python train.py --n_experts=12 --experts_per_token=2 --router_logit_norm=2.0 --lr_router=0.00181 --norm="layernorm" --norm_eps=1e-05 --qk_norm=false --init="normal" --init_std_qkv=0.0361 --init_std_o=0.00852 --optimizer="adamw" --beta2=0.98 --weight_decay=0.11 --grad_clip=1.0
Below are experts of layer 2 (counted from 0) of a mixture-of-experts language model. Rows are named router (the router's row for the expert), down (a neuron's output weights, with its number) and show model dimensions 0-191. Each number is 128 + 32 x the weight over its row's rms, rounded and kept within 0 to 255. Numbers have three digits each.
Before each expert's rows: "raises" lists some tokens whose logits its average output raises strongly, later layers aside. This comes from a sample of Wikipedia text that the model never trained on.

# expert 11
raises: " |", "\n", "|", "="
router:174162155153121116117163114132167101080154136111118198115075169141107219083151160073096169133173165171165101174143197116055107081155088133103086101183109194126171146177101086097164144176100092186144101147120102128145192163087104127164121148099095148102091137108090119134153106160093084095109150164108157110088102090120137162136090096116153066134074124093137154100147110131155120103173087120147143170102111159115157130143116178118117081183157109167110159102173178148108157154146055119128133147117169092104162140126143142113132099182110123115116085155097119120126123164069120169
down0:160092117129109118152144131095161155136151148176131117086117136141172150144151175067154166116089123125115143090147127137124120099123193110080146170128148156150051108137149129143105097085120179164121101100100145114124113142104168162137111187083161177126074133126170138173112149101117132154108153133150119194069139107136075080155110131151181164171150117111116078104170094101160140108139084185140146158156128169118131185093107178117131102061170222112219130134115112109044134153143163100123101127102100099189143085141089166104127092123133180159082082084171071135078151114156154104
down1:149123145138115072112112103133163101141152147144153136131131118128097110145130137113118155105103106129143197154183174150123153100137086107118154168102171120171099173102172072132115093086174151120135133107133151058092145140105174100112140135058133179137091157182154123154081122123170125154151073081140129146061128123170121129129072120167089159089180151148162070159152133157203112095147121172113174114124102105117120128094049093132115129081188152169164105154119109091177123148163143160118120104095055179155140119136125132073118156069122137247119108093095118075079139078151132100
down2:110131110115138152124143158112147125117108147149122146105153118007090111152100219142217096143096088133166158148180098067155127085132182134059142188143202165133043127065108091141098097115109155137142151093166113131096123154164137100176132135125129170134149148131097092128096128091157098132126116131096156180125120137182106144135120109128137176139120127097098134089169090119129121085165161149137127093122118105183104111124116046153064136110172185153126109147139189127183119120149184112101097047141050131141092140174134099087139081131116123101168137128153135128113108140130141105
down3:168195169120112147153098137117117107140089113192138146136148121134140120123121102147219127113093110131140091148152161154127133122138182104149086187178142157085109194054148104081125117140099116092114100184224107099091146125086116190150120138098130178141110106111137139084122131144162139132088172121132078173068144080112139151143101152122148151140144119140113159181181116145140133132099135191129106156148173091123111195032146087133158101096120136133117120184139117133074091092075031103123111083153155079167125131154122127115095169081149137147106115133120120130131151192101063129
down4:141143118080165080216132131128124117125092141088126093076184152113095137117198133120155150143112102124140105084169107172103147133122094082139175105089174115152110128158141101067135083178175124186131146119141100116082159131159161105132118185101124127102124129147131147133123148125144144147107132130125106156144138153122074176146163117185175114142102106140135125098101068124120100167149070158085172136136109128124109040144141148110156102122141127173113144163113113158149163189173149150102161105076073072137159182243079155062110138150138147139114127079079133137168151093163182050
down5:112108108049158111125136078082148189158131127190119088061126102078144142127147172139169079172126151124147163149151121174177159148148143111145135135101096214126076088122127159137124098140135174161126142065140155035090099109113127165141161183148132128088067121075118116125129135143144133133078128111121145122108127130162074145097149137205065146176154121107067102139131136087136111130189135076106138155128098182168095147126109118147121144025188166104134104125118142111114140138176196111127135124140140107166145102089116085104128104101163149181166082105136086139087144116181124104
down6:100169162146083106143166140144160169161189149182096145045192140078134142148090082150168123138124159131150108095163117075125172137132163112129105069106158161124148094112117118184163118156193143176104121207103123078105142147072140162121104173131179156140065129139176141094164187115135074125079099198069103120111157133089079155134163151163182067131069058124088084123138132102081122143127097140114137164173072101119092156117084147098101120150132141172152152179111174104120133150107124116139131112122152144156108115175099123109108137103154139129097097076110131103126152125140168186
down7:178133136092113112165126156099105127121124168195100108104148156065117151107109185159139129149183141105130157036131110113136167079099149088065151166046165138102073125129122086121136126128181146152116088175115122130055157148086117050174128116072154130178121130112134128138208193117149095101136082182088130150126133071114143094135104127146144091157112138133080119127129099111065154157131106165055101149129080151137162178108122063116121140091143172148091134134123127177126169121155147189129110108139063048145139146170112158110124153166085160125123115122092137106131152146118161157
down8:119097089115140145173113083145073175111164097080134085083153117066178165123085152154146139143087072137133174120132101143202138158140125132100062100123207119118138107080163161124118111159165109154099085083086138116040157146105153136083121145090153119135101095148110194143144150046198146088119156151150138072030154155155095170132120118152146132167136102061080125171123129128103140112119110153152167124143124177165094123102153107115102129132138087195148140158137087099176099088129112139116108094119097159164148113144148154059145119155124150171095180107122071130108131145132149164
down9:076148111092129126109112159144145191093111115140100060131219112122126103145155190123167185104095093140130115077137173135137189101145149134140117154136161189122060134143151105114136151124163133114130061169122194126109080114113126144090103137114124174117137096112164136098054143170176129156131164153140117185098127078144083130145125128136121125140144117097067099185155098149137129169150114157133104106141169139115108137038140104125066102079127119179143146141126115086135167047129183117092123040128123167156109150112108106090125073131121143148090157121125049145171160096115166197

# expert 7
raises: " |", "ed", " of", "s"
router:137129150143143090138153099094171106135109140079165190130104121120055173089169132085131158064157183134135124153132183110084100118107118147110078130144123136128175139208111065081138134150101113135140071156164087139169171113097086113186149097098104134064098187119103116117144133143120108162092103164101131154109111103098171120111089115079184127117120135142079165092136156140137117177132126122153075211121172148121138137124159213148137079225125135106091114095125155133073136135142045146168157183165173084109156158100140097111117109172109116138132120147147109110150135141056120153
down0:128162079097085106154114123084111195130162114150110136037125128073162171167125128099151129090081124132181165130148111097139161126121155153126076096068156125075129173109137132076144125123146123122119095097111152101123169168126224126081126141113187141145135092067157110105130147166130117110153116131119164135132131136152112154113092129122125185165064091080145057151095066104112127120146182132101228097137117131149113100165096148080131158124154177173154163149174131150086133107188141096107099128093046133125155104140116117092120159125186138165153110070152061139120134152152186108
down1:076114112084086139180185086116082169125152095135098084142076159084104107136175152147194115141132127117126169156115140069095136143135094178120165154131126127103079075131148133160156145102077085057150053074081176152112067105147147128129128117130119060090112136128115150138142110175138171151131176164163130137187141120123100100087106150131159165104129135127129089135114146122251134148149101091156143075133107220123111165159166108146078143104085130114176093170101104085137142104153097159138148144100194169121151068150126125089145109130126154111114147171169080125127089149119118132
down2:072142123095132078199159098120155198147111089124105080105119095125111108076134113110158119134120057110118108167098163098153104137120158107140149093154170136037075042101170162112155147114125086105159072163140151086118127113119181145146134089181128153116135096109166155127088133124167116142173128101095131120120120126092099113092158126127129112087141157145094121176088168142133092152060111101186142137134192103177100191130140065168058120111135186143129082134095113109170113144117067151122168090122121195108179131125109158086159107164146087145080131115171081127126119154185167147
down3:115161138118113091202217070111128118135125132134116095113128141132186139064145069122142132174148078130081113197186166098165087150144116109094169093163128171070091145102140097090154112159128141131128155166152140133156134131082176130079097107141145146167059125109118148159170118144160124108153127119175100125122118092105159102110066133083070145136143137123099080181088103138149069151159126134183124155160168117151130143075146084123162147099129172156119102116116095078174121136121161174122145133188104165101151068076141187075143120119108075133164089137053124137061130147109143179
down4:124094107100154078127139143145107152132161109073126075133060115148151120146115156129229178144119173107110130179100076129143131097161184187092117111089132131159110112101104158128152105132114181165152142165071158109135122099151102166112151147134116143129095139123175189110129111109153151143169155097109132066180123105068043164111175097113123169113172138138096122116098168125120152126112128041138132095100168121175096103172159080111109141146193178106119089204108093095088150086118123097130153127067080168107152091104171180155129125100172108161101180122164076107109123111130157164
down5:118113126101092067166126061115131154117096106100156068111132113129087135144195130060138141175106130121129193156173165182081177141176149146095137154080140115116094053141101102122156115155138147082166120095158104088130128145115128101157161160160106155150127140092158145135144093118197072130135113128103157171139098162121049126103164127079085171127115138127110122118083164164102124150132106123127211110095098175156136063122119183095117142155142150127161111156116135100119145099189063070132149103074135151101201111122116159136107110159136055153099144093102097118201135127207138118
down6:105125143092161064157171093117106192145116120082153128162141097149103101184124140092143142096081093098121135133144139171137141120127119130127100118065095133152127105094126102151161100203150116144164107167159164128151146126101114146133152148146112122140185117117129086172163124080194168153128131106137142109142133140134092109107097104067118195101152122191117147105100143110147104249153097102171106151099151134112116085124126111169087147102093166160148108154091098102143160119148058116148157148065120186131109131015151131095105099129089100215138147111157040089180109112110163118
down7:055136142103158122140188078070138095130151139130121121159122129109162138118126121138169057120113095113127179184142120086163167144141112132101151169131162090117059104130114124159155087172152141161146131145163081195131080134118137095108108061089115132112124129106135137103091138164075170095118188149159122134153128083181112099074138125116139133121177135146106160083152118163086131139093144138154139096135165143207070164207111084169106155145078125159116079157138113076139092096142079124112158125115191188114061127114177125159135118164162113134109179157166098061092125088118056172
down8:113123138130127160139145119116092138105181102131111121143081157091117121164136150126198075157081189116102105108134143057177171137121161180124146123159125143176102087121155141172127131081133134100117081179087136194074056106118109190123137089117129098117098116049149161110157110103115129117163147120136109097202160132175093112089103138170131165109186116131098112098127143107178173169188170117133150133128130179110093125171120113167120133064130133127174059147101111076120180123178180128119159129061183134122111073187117111108108087059133141091110132149177092069104135101138141128
down9:098160202081170130140190100119176154132156163106149067137115091105125111143129086084142139118118067118115135184123043076132101145169108150123104111128105128140098132126126188133178158154151146081139157153119170138185149142092138157162112110112107141124081131137125199155141110103140117036121197141168122067127113135155150080109091082044107128102188140171083109130148152119139074174096211121140122064099140075168177149149146150151144167128129182108112104089095130082137118097128152117146170130108142159121082139045145152140119142143126124123141087152125162099116098072154155146

# expert 10
raises: " are", ":", "\n\n", " is", "\n"
router:158184149140128166105167107045183118118167164146143177142116165121091153082143114080102156093170191122134116154168172127116075101124109124114152120166113147155147143149098077066153152150083134137151064152177099163180160119105105107186147103092107161070078165099067090099162111162118089173096140140099113151122103108136166079113098122098199142114161131143073161078131142157151113143151130135142100193130155165146154111159140209160137112201166137110142098133125159125099098130159094140134151176160162080099181142089146114133114086164104113135094085149074134081125139179084100140
down0:104155128111106112094148098154130094126124085150153129121185139114101109177085084148153154158038077131126121130089185124064133150157117146168119130134152131098091054053143156120126085134170128161142108147050203124083140130138184117157116145072134082097123088139125099084130142119120157083062146155150109189098129120157126109147117149168136117086188149131160061090156146134131175160115137142131163096148114154188157179097073126089176112081079091134137129167154141145155081134133070109142123209127147139153114122158127119072126125138151158133186055146098129133106130054132099122
down1:132148158143114088103122127174135074154075123165134142105186140106114129187094192122219214178139157143099083102129145110069166099113145128187127178174127129120107141059109136132102093178121090139117117175126107079055169120077147091172138171091128077109126125146141129153107111098119105140130081153101108148141118104141152109116102123061141175073183120140074136148110151169164189173128140135089128137142108172137157167015128145152136139081125096141123100166164107114099130067146146166180139131117121106142136114166118132079138123101140169154093101140161171121139118099140135199
down2:156184131134122124076186125129139120132071123166170112140115126203078139192145139108237153140089113116146087137132179128080113141158147139152099091143142148125132128040120084106127038102126144110172127103134095093130197110088136101177158096106093150124166141108125100165135104123125049103154110143142151172139098154121119121070093107074116128080195147144081118096128080192136135154123089112126145146101117134203149140105144092108126132084131082139143110142133151097118071157151152126141156082155143165110190115150184085083065126160128119157136120144121207140143107112176115114
down3:151086099174096104122132156177105150083137079195136073127117081152116130190107189106229128120096172111123117139148115116107193138134156153111135133089158174107127159071129105092149058104172121146125082134163159152097148139101188183142144168029135150078082129145071124122130121159090185067135112101141117134111117187178072136127133145089125138120172110126099154128155120127145095127077125135108150139109082123164151142085113180068115133117112125144189109157127164132092141128120126093150144132036116146108088137166127122084126137113146155198126157115098112128175146115110128054
down4:098111106121092196147103108096129161170118126127112160115162132156150132187159113127085163117062174130114118095129100139127144101146182124171153100064153154104118162074092169109091124111192097190122078162126173105105194124137168116158128129098141135158145110170132128166127121121141148000111152068081122177126146121156142111128102145159091155133161102138118185195078124129101137160114084174142135133108156109125130160070114122112119127071171145082192109149159121120127147116115077143135136200117093118143145121162113138065111189176134122165126125124095095113133132079108165034
down5:106107151136133174177150070140134143150179124144138114135094084155134117203151080126115152137121097115132110148097192143176136143176188109151162115102083192176131124091119153125126116157127127113161141121174119136135230133095187141108162060075090131104128127150110145101176102174101122125140142071065151153110080102138094063126098127166145165154153158174127114153190157161132091189153087103181117165108162189150028154115143090109133152077085112129163115081115128130107081139095091131144165151095139155097134108107156117110088158104101126172054144134097115145135123114081123088
down6:086150078136085148095115107118170114113167089092089102144148092161150121192133160136186180133125155138128126120114145107098191125134157174134129099070156191177063169047137140082125073096171148159141137149128206168105163132137163141144141177076129138147151124111118088161166119149110139076158114064144129151118113137201113134145133129145138182086116104095165131138106129156135091125093154155144158078129112153121097121078109147101158150084080126160215125150105139142153116082086119067123133190043077157140088116118119098064089166128152130184137130123101090116157126134152126074
down7:105139139084101128137084139158139095111107048137136136106105133145109102182124176168147138089083083110135046158082161192067123116133182147140113103171148103119076100094162112085103076149188101154132108180120176104054175137132133117152136159133130152132145106141114186192143134148167145072130125092121124181152119148111138105080123139104114138072140135143143199147099125111065137170099124138125119096152143139112139143032090096149158118107185140141091121171123093095080170098124067171129119169131106099156108145164112104127111154190175169163126165101136092132180127051100118142
down8:116145113167093138106131181168110066131092074231116136141118180097113131193123093162169125125062148119096106117114173068137107074148145112129066169126164134100182119124120149104113116086150110127120108136164180153109171127171167098184149142062109170097160129113108076137104116049098096087155122141078115133090110140117109151156220124100129130131162140133136098135123160153091157195094120119108160139135104125117115179092140066112134128121150170122121109157130151132110124105137060122160108154080107169123135105182152101109134138079191107217100106123070119146137187156142161093
down9:147160128113128156094130076131118078163152102176159162129135148117084121192133121108177150213113119146096077128067132119136138114147145127132100085118131175103129169119139112112083074110192101103122123186130136101151135133135104151138119118048119169141149108084134117141121128164139081097115141172099105199109109182157151080116183142116142098075163109179152094162159100176154181136079121183086103131151131189135187176023081161120134108119140170143155121104144121131070142091132039150103131197132155049141142156146071135105134159105161130138137077142099101128130134106124118135